Weights of a small mixture-of-experts language model, trained from scratch on English Wikipedia.
Size: 12 layers, width 224, vocabulary 2048, 17.7M parameters.
Below are experts of layer 7 (counted from 0) of a mixture-of-experts language model. Rows are named router (the router's row for the expert), up (a neuron's input weights, with its number) and show model dimensions 0-223. Each number is 500 + 40 x the weight over its row's rms, rounded and kept within 0 to 999. Numbers have three digits each.
After each expert's rows: a language model's description of what the expert responds to; "gets" lists some tokens that make up at least twice as much of what it gets as of all text. This comes from a sample of Wikipedia text that the model never trained on. Tokens count by the router's weight.

# expert 6
router:494474430607478496481514444487524461508424450503524566519509452498526490489452469517445522551518443465413477519526477445524525491468455546441452474454523571488599518552546454546468562510505530452516481531565512475492534547394486555482467515473562532498497518483521468492531470415430526504536502568483477443541535518565491459546532487567533497492566514490552521498488545488489438504512493516479517460447429484519421544467467591575543558549590465481514563503515497513445504532543526489551472517531523485483489523472473511502487527527505542513414456518498487495469510543491449542510461552506538527548513514516449627500481491459521525434429473468402447470484499475518460530506
up3:544486504560558441469532503534444464558531473413537523538464511555483494502473443499544502520558504440453438433488545539441444531472519513510511498525499500549489452483477492562499568514519507433465503513514534468507553480427489532431525571528464524463482504503468494489525427405493458485474467563415520505559491529519517495475445477443559525525446504493461538439531638450523579481482528524552487438439508448486454525545481430508445522551547468470514552532429430523482569515509486503553505469566448428506512485475524466448474550523528432509487537518541494527438524497437539490552557513509571524497441491531523505448545536508502548495482476514569455482555512487569493500450
up4:520528445537524552457577531502487511524490481528515564425517516477475518509481503463417515505520455517504438566498450502465409489485530499562514454497464517474451497507463421554503480507445532481457459439504527479538495581538463452521550488443555485532469456535459504545516493508415495488522488492530511529437473564455503529445500411500501590529536562524474525458541483482468509533527517561436474490515413490556515448567457533534473421458507468380532563482496519449588501528529469507493507498510458434498486524477475542529461503540561534510483478485472453545586556448499482503448454480506509550480510477552490584497482485511505634493474516515478471519509558523477468601548
up5:539573466434460524489522508563555578460543448506438503525527463460488503501603482532546530449539490494469484554550436382545529477458518512507536528551562462541531548486535563532471515538515540501455510437478481514539472537522473554494462476514450508458600472469501499459502489491484474511463471429509458490458532479574504508557524431448583501534503507421526496451511464500513541471555481464431542531478565501488395500519497494471488539568497465507429466436541470545479496497484471515514544485530462452518527543528425476467449459463482464516546441496501497422558558517514459516496569475445503419529503548559520453577518445456465501495543484525507511539501585475527486447470
up6:470526496491544581527478499455493454507531486492494523544469465554490480523539521465528531527514509493441425451447472476581465614370440556475527475502572518545539516513524401582472529486572456461517464477615471529442417506449480538463485465505487508543502566479543546457518536501496545537508433461528456455503501505438510470485464448534472529522509521541520455482521467508512450486511502488482559478541515526495470503503537471533553513495457420538440509466481491463450551531464477437462470503575453504453480468485456487501521581556539510550512516525573481421520553487493492466445516486510496513474504474485568498489552544454504588526557445536564588533535476475482493522444
up7:529440567558499504538453559551456492531457522456582495504462501486446486569512478483469524416520512428475501534431480433463537531551440491516533454476471491494524469479541488504542458545573602476511444450486530538506554487456457612541517512488477520478522446450574502470574500488529531463446486518541509512459452471480491468542536477510490522490521449430529416483525486539509523488464520497477489450529562573496471554464377480508522469533478525522574566463442518541554514451447416535487502445539496546457513527490500448564526468457438494542531561487495505503531527404502478436506499532476526482488529472538452420531539525520529551488523516540499494540550485441501420531502
up8:513540520496546499479464515601459517455473529538484466502498429393484471489495465582510525476453523485477480487551561478520536502529482510537470499582551482540495542509425518433539497548486516479497550491491543466537419464443453463496488509536578519442485452558421502549615544590485544499549516505510521545407545512500485466479497441542496521502501454517529507440519536511502407462548532501440414449489548558495476541459470459539538486471438516542484532542534579488512468507480544511504454476505531486451527466484492442519553525576464508515458456482502524511597523524509454487376497474512438549521467535448487448481567490496512582480506490534518461476531485467539528480464
up9:591494499525485469523510475522442446473515453497414532476563508556442434548479458539535472445462494479541431584521554519488495471503509431442486511526425502502439535522555436514519492460565433531424478527458544506536465490472473526495535577461436495513534494482450423514556545514433498503446527500557513500509439509589525472551490502519495538515492453445510479563505504507516467502506494455519503512484509561480430508559512516557545448516506493477499544500466546540453462547582496466471516488531472459509555509500444456409559503543581471514534474482542458446525519570555505495454515538453542533492528433529415479577492497480457407546555488554479428519520480555517507546518
up10:451512528473476571543570503495436496566603463555508488516518493462509471490476539527489479538489538492480537449513552548527488554460481556393557452435517571467533469499538569485481460499549479451566486488474516475494520569489508526478544506512524527485470485492503503454478482467466587505527457440481488421457479421465472447488530510502506536501480490425541540477544536493513405426442521475475474516494394521517420522479418464481525481441557534531480534561454494522519489520601549436474591531515547574483507483413520514467482419512479506530518558404529487467499485519529503515604477503496520504512495460497556492530530485521455487462508499488550492489504455568480480557541
up11:576534508548543534493574525501451557505542502473507429492482464572525583503512571382479496531445553521447521446501490474497469460495463480561524501566466454500513434454501590474429507480496521547502423555459481489541456484485449534463591503520512517539438546523520501521523464499524517443495536482468444492513476497501505530524511453528411488603571538465481492554564538463518451471525477526543524468457456446539507461539424523543503465530514455462498480437555516394489469524533527451456504467492553466451465568530465537494436468476507453511477444489493498581496558520525516465490514476478472541570445526541576520564466474497454500513501482516550524556477537543498474431476
Description: Digits and numbers in stats, dates and tables, such as 35 km, 129 rushing, plus bare spaces, periods, in, of, re.
gets: " ", ".", " in", " of", " a", "-"

# expert 5
router:486573575523508436488460451489488489528539480547508501474467543484490510533498498521583460558562557429508561474495479509469514510436554402498478511547494551478464554463499479494529470480577499552473530554404574492491546480496502499499495525502505523512474441493532514480473591460476502508498527418486443479484501503483521468477502548485497491468453483507415461444516476563492535434485546460490458532420533455550476468526502466441449448508557510480473480474539499528482489512463503490507494478600551505556544459506524480550523512500531545581578477481532564518508498449457430443556563460405435510451476439545550436488542549497397473531468462506465603511456510499479527541538
up3:516562534522498491463438491490482456523508475547448565454499467507544510487495493539528558505562543454545545455438500492476461569543528482513530500501458509528536575553501514477484523449480452523467547425524486509482465484481501527482465544503475478483492506498495426537494472523502469612523428569475485521498535504482505493577558489461506523597514490519426465498516434481469538484416516475477590442567501515427467513449411415476482471513535535520498489491475453411528546560492415484578548505516556504489520536552549462474534460507491510498503499520532510549504461501422420553463516474515384467564530530620534539453478501494449550524551512513505473520433482434481505524504
up4:590533529465477417466469500502571564501523556515494474455469577513494479576582487534520494462523494508466459458420575468455484511509490505445498506524565490483539468545601514555481529529450576514527459498499462560384459576510438488499516517505479485548504524508551487463522467538451466505536513491505480490416498510494474488489451468487495439555473551511429498509491535511506421472416446448467472500477550558525531484548506484518410527445607543518447559473541486506540483447537494526502504469487456498464541561503430494532482446491516525506473476412544532536458555498534409500496467548509505498533490510511512529528474458423493449512530453501518576514553513453519555480426
up5:525550485531454546406509470537525498466482452481518506528371450482440497551498517466548532529479490450483475472463524482548433534523524519578490520467537516533416461506455504599552488425533409471442496484477480521501573520562540553527544512523489527472555516526424543550512492555516514425494546464575492512498488516543539463473503492534491521466536482525506510486451503550476464466429554523490551508517524491509518446564525525529486513487538495529455490500433435555485395515549522500445426513486467503573468544433514482500516504523445518514440506555492500465590501548490423452553534487476502467425581436504572537464541541489530524495439539457489480447461496461496499560478
up6:531501523451521520467515517526517467499461517441488531441533519465490594519455454520556518458504530487443503518554513503398554522493501506443548499557514469497537523489519457515494521503469566559513542450616475500528488590512462504407442525506501502510478479585453425498501457477502470524469508507410510429495560484541568552595461523517469516472502482533481512564562562511466538476476520463455503562449495401461454547534478415481515482477476498560526530459511452564529422490523477491510447513477454482525463549510508460442422505469477505481502494492472508582584517483446494529500521478539555441526542581516507549471437519477540537560490550461485470537484479463445437458462
up7:514556433497481478502495473503481482461563532458574494460437572505418530506451488527560505572444512479499494495520493437442539461558569564521505466437481510543494489550546525458526503536536573405490547568469491519554488505516481410496521568479475504505568504499415502534430413541509528532529447474530495536496569453488525533526508450466524537551522500572499500455542489485461571452544505440519519485463507449495502470501484427472552522410464487516534493494422479442481454494472521559544472463479573501511508449483499458536410527487486497539448551499477483520473482514487483444549464531489574571539514516550533561459526569482454502489543533459474544501458493427418511549476
up8:552538553504455530550443455528478513538501540544512540471499510491577485463461489540569445459476471456468454459480467467476410503475554450521513529448530474588529495465495497413518496515520471474429546453583554470530522486453442547489538519497475536535497560552511512440432469547549503484481538535527532495437528545510505497485483483534522518540503503564415506548478466483478435513462513509570466578500529482504480487555519499495437506443546511531510493483537522503486490588502498554531487531486424457457512502506494500469533452602529547587453453411510479415484510464522469472498492485449419493524497484475563587478484478466592569522463442552527542449495522463543593471509
up9:511461465529503417551519564585483461524543495511531502553534426481429534514482475499556477492539554571553577420514548556479479499513452602534451492515521436429475459438461529459449436553506420433549485546480499488531523518465481514447463535469525533449487562512506416485485482516517438448532522525554466481502541491503456476439491472532533516564525565520497569524499515423489476433467540543542510504484457521555489548436524519516452534448535497475451419522533455489522479494532462587477501526434532567463505529528504489556502453472476532516493489474481492552496585529533531519467515493550474482494468470463413486539504541469475500530534526514449462471478481402458576543486
up10:507599545506453547482428551501465448506510439480513472467580471485570535551505430486543479485550577511474500473491520536463510413545399466489472519504545485460504503487537504436516528518461528537455487499425552485479535445552486542453447566517536512464487431536484458557513440505458568533571473495440513448484521505456517475485479464460493525495515433501465476521542497487392534485487459517500529549469476582427501500476444524487475456527520571458564551459532517481544558528535517510581429511481449452509549514518569552489528509570494501517505532508451465542517480516504445541445495518513542523421580482507528512494499480514442504454402498546492453500555537512556526423471
up11:485543466527491509447536476523464516468518499493489493540548498503541455434449529470506415505515482490470431566447542534464521448477421515526542465498524561452508495558461491517538483520530526495431431459550448530492446489514497486436566534525450459495519562477513464553508455531526479477425525529486474503514469631559473485525467497527495510525504484524471550507490530505465528506468504576409513581551528540438544506471543497564489457523479535496518455525561547539461517512563524456455497539406548500492510516511543483446498472501451558467473463515460437472459516567522522452505460452479495489498457538498492541442610570530566578528472574451407533533464577439489469455517
Description: Second or opening pieces starting with consonants, before suffixes like ed or ing, such as fur-th-er, pre-ach-ing, Out-st-anding.
gets: "c", "th", "ur", "p", "w", "g"

# expert 2
router:446519469517548545502483473464484482439618454506481554520542450535483517563548505418516559512494452447408503498497499467433452545517545501467553524531569498536563541418487534567563507602579535507518489441439494538474499498493451422457497442487519483494515492420442443521556477563485476545553454538481515524476535505534548519478509456554516471501487492514489492496533528497495435496503432558523542482530485454527531541415488487551444458508487511502478491554469452461515531560474512504482566557487501495484518494467482463513453451448457498495462466490480459558468561570555537502487467489569537511498522513513418431525532512507538464457608534549515415544523440492528484469501
up3:555529458525580490542415448493513461557528459516475571529525464532554486573547506430519498453441474495490518494543537433504480496499510495483527466508534525488503545481495444487515535531465548541514478405528374527535523451468516508521529525457460504547465505514474426494503531541483465578517529493493534484423606468521456487493454499470518465486524499373509477505548493448374509482515451484529490475463527443584504486493557543483466512506486443535528503454563516529458559562503504553449519473523473516469516434484492480569559553450458475497477565510571447504518513507540471430491505518479532560534547531582520469434472542501480531492504461562535512489531453432454522439510
up4:489436522536517538494470577455465522476539533563481499483532521523428483498543419516540509480466425495455485491517423505447563485552541496525517444487509517457539513507528411564495504496487449406508527464505510554509490466472448493501512517510494507546511498478570495504509486515472510486543387607516540449505451559447500421554514514514535444542496578485491526514545563555498511464427507483515533497501461460489446504477495501410462535530481531451533490470455512389546445502525592547509485531506515565519511483521452461559502420427455493494476585575493457525479503510508511476473476474534496495486642444469545516455517524480475485521573469483507512539506513559433453511537
up5:467549421463511525498557469548501453500493555470469538545533494455467478517536518515481547483533478519517521567510514469490436559507538497520593493442530513518509528512432454475468472500429499459473467523492487519481570570509450510443492460535454511448492497461496465424517511523521565497501483480531454474502542551485509528513537453544485496583487431547504600564550499460509474492521495490487569457493482483548522456510409502567503507448521513546596451550524498489444550506515534614491490479487514384486420509547521540557503489502417511453524413472522549488430534601488457501472542447522502507496524462551568459507440520491468426547482502468475527444414540494549487490498
up6:475486553392499532419515511489559485529535482444489542485451419483527478520454478486534500455510539462479478435520442444516550515464512495537523504494486554430509516500572458560478564507559485443438499503449424516521462596481497505507489439531496500510538526450525436502510474554582517529486438528460545429543511488521487479498496541450616589506527499524557563500487453566522527521460491553492495533475483472533509538483527497479461509437516448462524534521504506500518398464519499463496442486475411516543499509522516462513475470478504511539504456528522412520441516521483550501525590503459546542537555501553518479581430410456515530459518575428520501417474486471505541510536
up7:470497500570512462584517512473505497493526455438525505473513475524492514500418513461511526478463515508483419491484450500485466520520533509474554477562433551454500484527513620475497471546522502503527500492517480507498440551529452500495462470602526492457471539475562554553490504488502533454552508516514487443541549474459451513480489558508531479479482493449442478577501483545486471610456523594506507511501543550456475518483471446546445484513449514542471451385495563456488546558428509528451409496491500486545490506495446478475579537512506484488494528466514489480455455462454532450423485489473400465590496619472500545558516502470531587525521488547469491519554591505508478522529
up8:541493477455476507479503569482569518528538528428441584470525502503566528455418517580507473521549448524553522585487563435509491442516476475485498492519518489585554487534439487520435465536434478556415488460477509517459456518468534495513477482502542485541482486524505478482481531506493473517574487527466482473513531440439515488503458486541492505490483477533511542497465509492444493531497433492462474435492539500519497460523497478541473573483485422577601448503486529472510500556474495546463494574460548437517468441441481506563413511491521475560553412535500439510550564546517483515584459493509541509506496528475489502556463605511475394487573476401479479481482485501518563482475
up9:561454452507496452572436532506557447547534492538514482495537507501507471449526570568451592460472504484532502556448486544545513554410537546509466508436459456479476511452535445555429517434489471556518544527535491496419537431567568578461494533482473513446464438532488561471506486518466532484513555487438510458485530496507485527519447476529514531462502465504508471506543514510419519529515522511463520484455562505532572538568434484496487436552519538491485610559470473464557518504552479517474570462513487537445555511496441457446497517494514492551498452516491495480574476525510467549458542500433476434458463473484426449459564562512560506465494450438476463520535474461519522461477
up10:457486533527443556525528506530481413477442504472453528475529466555532516593512442543497588491526530484492496494511483461520495561519501480472565481531465489516526545474492547539553501486432524470507513471490482498508484596465446490524535484486470537523504501471461557533551450573539562473487476546497481461509531431463504537525523482478436517551490497537551485537438516490456456520472451427508461451499405595506451534567503454503535487544556524507494470565539517492478535529471463435465458447509539503421493488474551476486508507543443482473430454532552518541534495471498507433459538477428566497468453429521433488499525559555495569469590482479541457522597441482475474605441
up11:459464441425516485554548498463511471550521483517443482489458478589490549514479453503523527545459523427564469488532526436504502514463461468444555498508473521490519535505485492528510512547514522458489507463488525528528490512446527457523446495503457526547440429600558515526500515445460525455515440512470453438494551537458549560482495397573415566498505499502540516509495573478538521519435493554445516503501555489515501452502510550472469504531473507538549494502480452445541559544522556486515556384482536523572421468461460502468509492436478469576504501501466486439528462543492472479482523482509439494520446525493463627541525478494561556523545496515524479460556622512425498504512
Description: Plural and word-final s, ies, ers, y, plus commas, parentheses, quotes and line breaks that end words or phrases.
gets: "s", ",", "\n", " (", ")", "y"

# expert 3
router:496542531452528537515491542520400515488536532450513448424452440535528501484457418508430507481417508562576472500375483483595503580547477510497451513522448414450426494475465635505495492522488463471463458529578458489466468506546509515501467455563445431492477530512524533489482482508565538499523479557480467502490528475529478562491468508496538469432560498521472504504546510472443540508486506476486537497526594517452529590594549475490455553556470475501486435451497561484512415457561512561460444508497498559526450498476506477505533557525519499499562580484446483512519463554503500530492481516459503514485455470504546508556495470513534512488522497492498452527493463469478534471499
up3:465551509514532493479463480489430511490502473549476507482482479516506482477524535525509514509500498465478523537505483469467451487420481489481482475566539494457583490398550539530491447473584443565544536557417489531472445593500521476481520494482553526547445510535413450558440532485596498550474463489478517479530446475519546468552592445513558492573491510443491502499551475547477532490481548508523511547534450478439499533513435420512507504436509500497550492486465591495483496499550542502571532511416493514502430473495533464498514454457421538529528529477437485569551494504523511429492610504555477442531502588520463427564528512491534500478452486502473465462454498540421494489506
up4:544496612506548508405563565449412445543523556484479510570460625518539510506505490490474428513479455469492487536568461474531554535471508497498538539512499506475490467474422532483448434501504432443478494488534505486506452505479481496485516511483459505500484500508466474533410486390507550463517525530562426451421465487419545487478474555491543539487491478443493434547496519518441515534500411530448479432492530532561455540506449493504503479523544491512580506444546507475525548584556526468478480522529511514482517423463488536491551489561543485540496512484508530548491538481455459497545486540510522472466485580495557516498461536507463494460537484563452516549542541424540445501552
up5:485505552443498482451476525435434497539491527545484485431483579497557505493478483494462530475525490515554500401481508450526503555452529461533529493564444525509465485429485466471479502487561476503431495504477519395434427548518483526518478507626542459455510475577447487554537515508541504484470516467474661532524511487468538511531515491474523474534457581573405540517559530523513425488495519486519511490486495518496463506542538566477483479522512427540435538499501593521516470509575480495466524479473546445459503492514559501482473541460520497510510421519480503429491549580512487555490495547438533490530477434476559519443473490512529533524502512490511493534551553467559498460429
up6:528442508497456502412550503507526440487503560429573434440448547512491532529485463472490497493503508470524457449479491470540460497418522513508440560475466489538494462505518500418475442579560423557497516504573592510473506551484530505510474465578492492520470552532514558468530484494493470467454512544440447489421444493471512528538588474468489545503510580570436579505558500425494577503488454425503529483500520542510460547546433529454516466489463477521551467441491540554515559440465470512528519477447491477541553524518518537496512508438493486520534450433480536453558523568524482497551474525450458463480501443481509537479471548493524529509466461505541475508602526408513535493505
up7:508457558497468545525477516511446473447599501539534497450505470480502471483478471480476525535497508538442467500478604527517481479394551515434483505518525465466506429524574526494510518497480477562521525513515514571534458536541487532527459477513456517492435573501523490521398458465484513475438500514506474505488494485520527459616479510522541493496564472508491428532517525417579473478499459494496573465498473447559452477484487482420483532516514533513510493499476539495511565549485505535516512505520514512647585506470467593553506461506562501512468477468492494362496490512492493487452486546464451455509525574517506445533571482381546508501480517506521480470442538525515425473500
up8:404486480473484519476493499524495518504492473496478411527574504545457502477534468534616501556473495481504488439479485490591517510497515488493500507524479423455471465471506499491503551463498496540505488467519439491530467493448489518436523483538428509543506488451442404535465492556458484491591539487449528481479547501499437488620520471481597550540485492569543527519500447592449484527493460502495503516513537490506531569509508530449488502488558521530512477560484531512577478500513538439404426505469509490533526470485410525491470542454451507503481446534508461501515540487599488586430522457514541525509481454464564464453516514495462589500478456575447508512570532421534457467495
up9:520444557581516535502501492491464486497511576425543505534520510503488514529549540479483491489509462469530470493489542498461482519610445537560542537466519502499480484478510563489553575450517539512464444465578578570493483489536505506451445416586615450460502532493550474454501519433483491491469493469500512457480460511505466473490482467475494549468584534533453463465517470472498466548512441467553513431545490465574515567503476497506500543542546502510464579456517566477465487468492437496540518440499528525431431522504462500493521432488523481507489496485488437523458492503426453454554619552524488453445411440500501598516452518531542483527478470547487531494527494565452469502465
up10:466501466525544472554456407518476405438471558537488568502568506472509552501521480495466503435474492474475495480482478550554490511488523423507486520460505511403518534463499525556546554560438480493453527498472464520447485500538506503549479549468471597518531501540550553526460488570503527512485517514530528445469492497539482534458500495513451526561486501455437519529430449492479516427508500502561615574450492467585554474506459451429528516464485476455428506422501527472516532520589490510426473534462497488471515483628583523505533526494525483554464601473475444522482503503492489514477525545530530467476445524502503442440511465522510495479464577499495548493477486491477500559415
up11:550542531490539553509543486495458498545513499429415455562645482487518501534554512527490554498490541453534471473582478612506510518475447466453526552547434565473531481468537517493414450510460539511507531430526461486547436506554512496493510445451542482492492478479528530514521545488494451518491582449478422507537474524483499500544430467525441417453518543441553544510495491526520450513468458499507608476538470476482446449498451490433543498455489553482430535443507500422471494461501485508517503559500536472472506501505446531492445456521479502513530526579565530480530491462557482518599505515500487500477486547559530482526515559458508478441428497565515550427497492475538506515493
Description: Final pieces finishing words and names, such as n, t, a, ley, ford, bert, in Lakhon, Somewhat, African.
gets: "n", "er", "t", "d", "an", "e"

# expert 7
router:483475478491490537478527480529484523555392501495483464561500494472496506473506416540507506428477511446448475453575511442523546474511501572481535452433439567573508441541475452526568589395501546478501537517445446533499529403563477452496499526464465476559557442548485428533521492551500452472505509415508545513496447510484518532464480490500460551501488462484562536538474476536499484514505457536459530536508466499475488501528468490500574477482502583522515516470496513533514500456514495427489428506480485468545486586523491481415487487508470432552483389544500481497541514527541524493516558542592572477436506501475468565468514586467479557542427524495502501483523526513549522450534
up3:472570480513484456513482494520552480533520523526509531531465512422422475562492490515525548508406525513541548515488569448494552501508522483525518489496502497514482524568509442536485463488457540516462553498460516536476469510488605495435513522564527455517567493501532422472471514510541506505479536479450502596487533558450417580482512504474453492474487494519507517490541474449549525567417520420527564489516482514524540536391460452504484517486430479555566499500445507521541580502425432503530504506523508560510479444443478479535423446439405526573481501458426514449509563538561549473495458467483495475534550472541483533511470543470446543544514478459526475479464529463433481550443
up4:423534490509456524464442484417438463555472439558565473526544512601453476527522571510465462521526538585480455553492491510436481542526533540508514509515427523452529415545483476510451442413474475491503540500485506481533486461447464453571529605592504540499474529463483523524495507582526528537618555494556478497554498526480493556549471469491487490522520504502490538485454537498506496446587584514433532486500504499593471472530481498535520460511478529527497472502427507509472480468470522553545471524541500554505491469454458498485510481425503454428522466479485501566544400486517417502492519432523504476548465498516510534484418533533449502518475478469479548503498445482446520488508
up5:550569515458507493475533508456467463552497500431554464524553480504505511463522439487517522517510512528495516507495394533556523493533472524500508508500471537549482433484533457506518427481448434561525429505605530566579473485414460507558503433575493465491515448562506505495519509484531571518428508520476406485496449473498491542486508571442571489529519484467476475465491528481522606467578558497465434525538541463447490445516486495442484541444565533496519540507515459423561489475580425536516502509526527525478507519448449478464443492497522464556508545524498496443526555512427474520432477539518484537492524488539445424482463504522486535453495531545512570476463510566468432538468
up6:531387534513475542496538460537466478504442368468490443547508471490444526582511413450565509505412478492521441468553528488536576496537451546505532536519511494543429462433591521504532511523487501521533510523473514505468496480436538510431556426498483433487493497481498421545489553510516532442503522461478488477510551507472550504514476496513486517545450437482441543560558472561431547439554564495514487476471509510561500442539475455440522561485511486510536445535478477537486466511487495461497520502474485506545533483452527539514531439525541436546445466565430491519444544467541450542510485446578508506531512524475491542584480495461557482562559535492534461558463490498478504510456
up7:530475451496528468499464580541529541509499480496467506459505566513531494549480423492488514535504476545500532483426515470565488568473511540513542498518513487499545562512415445524548504474506417528467433464558476535551440507513423501504497568508520548458464513424489515449485424482498584494427510451474449509449465506525528615487541550496442501541460482477501534518485521466532500505477491557459478578483500523488486507485483463590518524484444521404465467543459464451445459527487506538521492544524495489527557401430509572535409491488517460503472479495505459519440539587462450505413543565510491526502545493506518524640496497520465516557524436516543457470509491486494501523535
up8:535551437524531565472555493489500524552506506483494537543581441452541433537536556448485516488420491523517495511519466492562545549544511503432448423526504494510496541540462478531530446475459462529551504512551475507468528537505615463554526460491479456505484475517482436511500533442473532459524465514484448450480452526481486496437516539480436498543506512510474417532494465494585522527490497504474419512479512502480592497478491428424537493475459423526550548544521461476449483493517510479557515536477575538461535553415517503459495462408435533481412504504531494549536511476509542474500562551433568494496459460514503474498478563477535551539518540552520534559437520589489416482463
up9:544540537576452483473455491479432575518487599523435467467487498459551493528507399567506502538517530531534558538535438469513531488521460467441494530501456465521548506503539477538544508567458497566546468516498533414504514461492556498515468475490476416547510522466476505567462455510525452469448473491457496539500505532461522517496534477517543603487513435506485434517483483573505552437499568471461509509498500568611436501517437409479486478539576501531528447492526502562502430553458532519460486474463501528483541485508445523528486443539540470502490571483460505483447507454481442541481493441492566449507478471501462577463482506569534452475493514471456563535554550522445526439472
up10:520450504524453502472510535475508401555528561500452563520503509479486487560493506506508524553506504522493528555545533498446448482531487521531536489448443486526516471604482454486465550493449440483534501423432491473508519490504522531526575505450502473503536427496494492505501455493488550549557407447527531434496470521571522453454546462521541518494480536538536474500547456441454561497448476541390488482437524502554477481489593504482516481560426577512575503428560560471545576576498398546493525496504504462492540490496501535448538500429526463487435432490557517486468479462505582505511553467604508436463543510542508513444486489455465482481516458511487505517553519515499482529482
up11:461520482534539517469487512503524462454505470494476538523501492551524476532503434570460522519478397463480471508586532490502506518514544527446532446539578480517572503521530497499490493467576418499511502492508524464480470481451461450512551467495534487498546451523561538503506481442509457505410539520524467408535483493491520547514542531501473567479493482533437556472495461457470527471474543600412455558490514464475526508530495566459486550501520459526538498490440522450478574549413485621521533509541408519506423504479521518492458514469476421449475464506536492572543521515461509501423529567539507521541557429487573519465550553491551511456483488495452520588484421499526444466511
Description: Pipes, line breaks and headings in wiki tables and lists, plus the, and, his, of inside table rows or sentences.
gets: " |", "\n", "|", " the", "-", ":"

# expert 4
router:530488497517497530466521569502554488461500496543523451511454578541456479486551521533525511547500512508505524549528516553466500451458570539526493471430459453543433482488460486521459435532447459473510556476558452480536532502521454520551468522503535544525524546522510560526524424512569480481492491558532532482455497481501502454511510457462458529519512577445472469552480493489559531515554490463533458512530508476463432454422504566496571463430532526525521407591534530478539541441473444478531531449415475506511482498545467510500487494510452434450428556456426537370491519459497575524515515581473470466513452521450486447534472504496513473467504449502620571477529486545527490553478
up3:514476494495498482453477475521616442499562497414482560462478489541492544568517510483452475565541419468532419495512469517482464542526548483557515501484489522526489472472473565485521397553601555462541527480525509451459497572439529453517475508503519497484482467552443490485502553436495439538543477503530464470490527569461459430509608485520524518565508539523447453459483518472530551459532539466473508510545455502456499481561541371525543528516559499481428521490491445473509496445454506430479485536500442510528492519463540522531450511488441451481506512485553497506471441569501466483581515488551475518511508500538467445474493563424491554515509505510514504478511534595423542535471
up4:532451511506529416455542450462526603496456449429569531517417500482531471523478519547539495504542546490434461508519485454478431528498448537508516563507493512554528520493496468566454492493487489508480523459510497506506517491525574453511471502574523536515481583520409511465472438483486499454477543543517429485454534525519551367548420530430526496490470473492588485468543574492498488514558467514508489533520483504566469448508462543488513421465514485551450474498461552404488543501466557486496527543489557531476516510451480464504441475511546438549502547545563482462490465483544522453423493518476564448471494507563534547480520500500514516532523458577465570536452472458547583514503
up5:505480531499500533485496571508484485506510464507521488514482468400553517584533448509512443531473450542560415472479464484488510469487497503480517472535508563497498512601569559493505532532572467506491490467504564456449425500498422501547443496487471586556483458497440543524516578551478492518500455467492547442489515443540560517528546496574499488574536450491501502479481472578467505418489470500495458460454529480547552498446493544454524521453482475590497503508455472542479585465484479515475527473460428427516566435539508501482466463489530431478547381566488450504482505508497513513540534493475511421535498494570460478569541516516519492504535550406550462509510520562505559471534
up6:565446476533517485472488504534596537454442518509467485505491491485580483485578539514482525511524477523519407518550510549543453529523542490451473522454527448523429501484446513497492514422531490524436497537476567488513425582504521492478520551514460520502490472544490532520462536516545503533423429520473564573532452459512502458542465547497538553484464480455429512529464509442532478467554467537447490546512552461505457528439526470499549526475451566438483449526491593479432488593493458472510451538495549444489490549541502427467485483474491476514473512507522505476417445490469516529459505520471477427558580593543574539525472498567461500513459549533457421522483480489466504580523
up7:498498471526488466447509515474529527533503526474558480476541482551495417541483471481574482535490507468473554481501553498473471490485463628501525500495485555444481506503535380533496477468445490509493514482468546497488491457504485415468563488541607519577469537494510520544524518515526489484525547515439482506482495488446498527501546498418509465574535439535520470456619601557460503533475430546459481494412517470467464534513498498578503491498471506512504493444518523457506470531473484442525502453458518421458562516454529513549539507516525509516462499436557505402502458519520460510455491547502489615600488515522551538512519459467451470474406518494549487545504474413489532478522
up8:519501495481449501541562455497542530533533504573486498510588474560534511473477544429487605471456457541529464466484508519479532547442536526502550464479511496531450413452495546507523506493430414497492548539481535536479543457536431490556481534501437518534425587444490514471481520545486535506473481467471563486473488491513475456510505437438473582508576463498421421503453502539443515452479436580473516575468523462519546451467448528496508499508474426488541469439547515559490521516527458551538525445485458501492566488521518554461417528520474480453516421523438562426513454515469481562488540487498498473517480505503562520524491459523569544507528515502528528500554539565585471480491
up9:489481560524522532449452523521519461507525496448554508473424473560516529524449475464516542462575513448477508471502506516452442479463500492455507454540471529467572483602507462527556466494490487436482537538500497457498511495485503530485461443494445519495517560487471399530525489439503466470429444480525409558461540520544531573510531481545532491505478554446442535502537535486490589571470530506503447487523517522513505513528470493429560547469464495524529488471468440458511553490557457494507523507527488454527574413512426515567595504545533500539408522502503523404483490472487479440493480425536504442487523436538493447488615571484524509481505562544588510512544446483525505487512
up10:512526477494496461508526494537556511463425448478498499510501481512536423527475498508465476431526474603509472527473524518443486536517506497586468479483463448482500539524436412468433533477570498485559498549502472510445518468589481498617443477462534571478476491550496536445546537471540470586519538412502476460532506404465453475521474523452554501514511536441537502461532542577448470508515477493483499576470612470431536478420510512484523539445511445518491541478486514473504489510522457523485498500488437481467529475498549537506508552466471433511487547536572548579554538477500475487497461556453467600481512509528560493434524497513510508548435503516511485485461562541453443525451
up11:491512511507489494502486443462513538499512496450570544496453464515527416474534508502488461548480547415509590506565492562509551480564530482472512444498523522531476499414535507459515418510444457445496510526572511472517412523582493538505515518525533546549571497463490501503473453456473608420468532573472501530491452476516556482503528561460468497546566527462520453483500507509524486473506491481490546500433507485434538485482504557445522438516542496396489529470456429435477514426525525471422496524488458479470549471451445548557476498535541535495535496501494481469534454469522554531535462472540500514582447458582539557457543548477472556584462471554480442483546555481468474481490
Description: Common function words and endings like the, to, that, was, ed, plus mid-word pieces like incom-ple-te, cons-ide-red.
gets: " the", " to", "ed", " and", "ing", " was"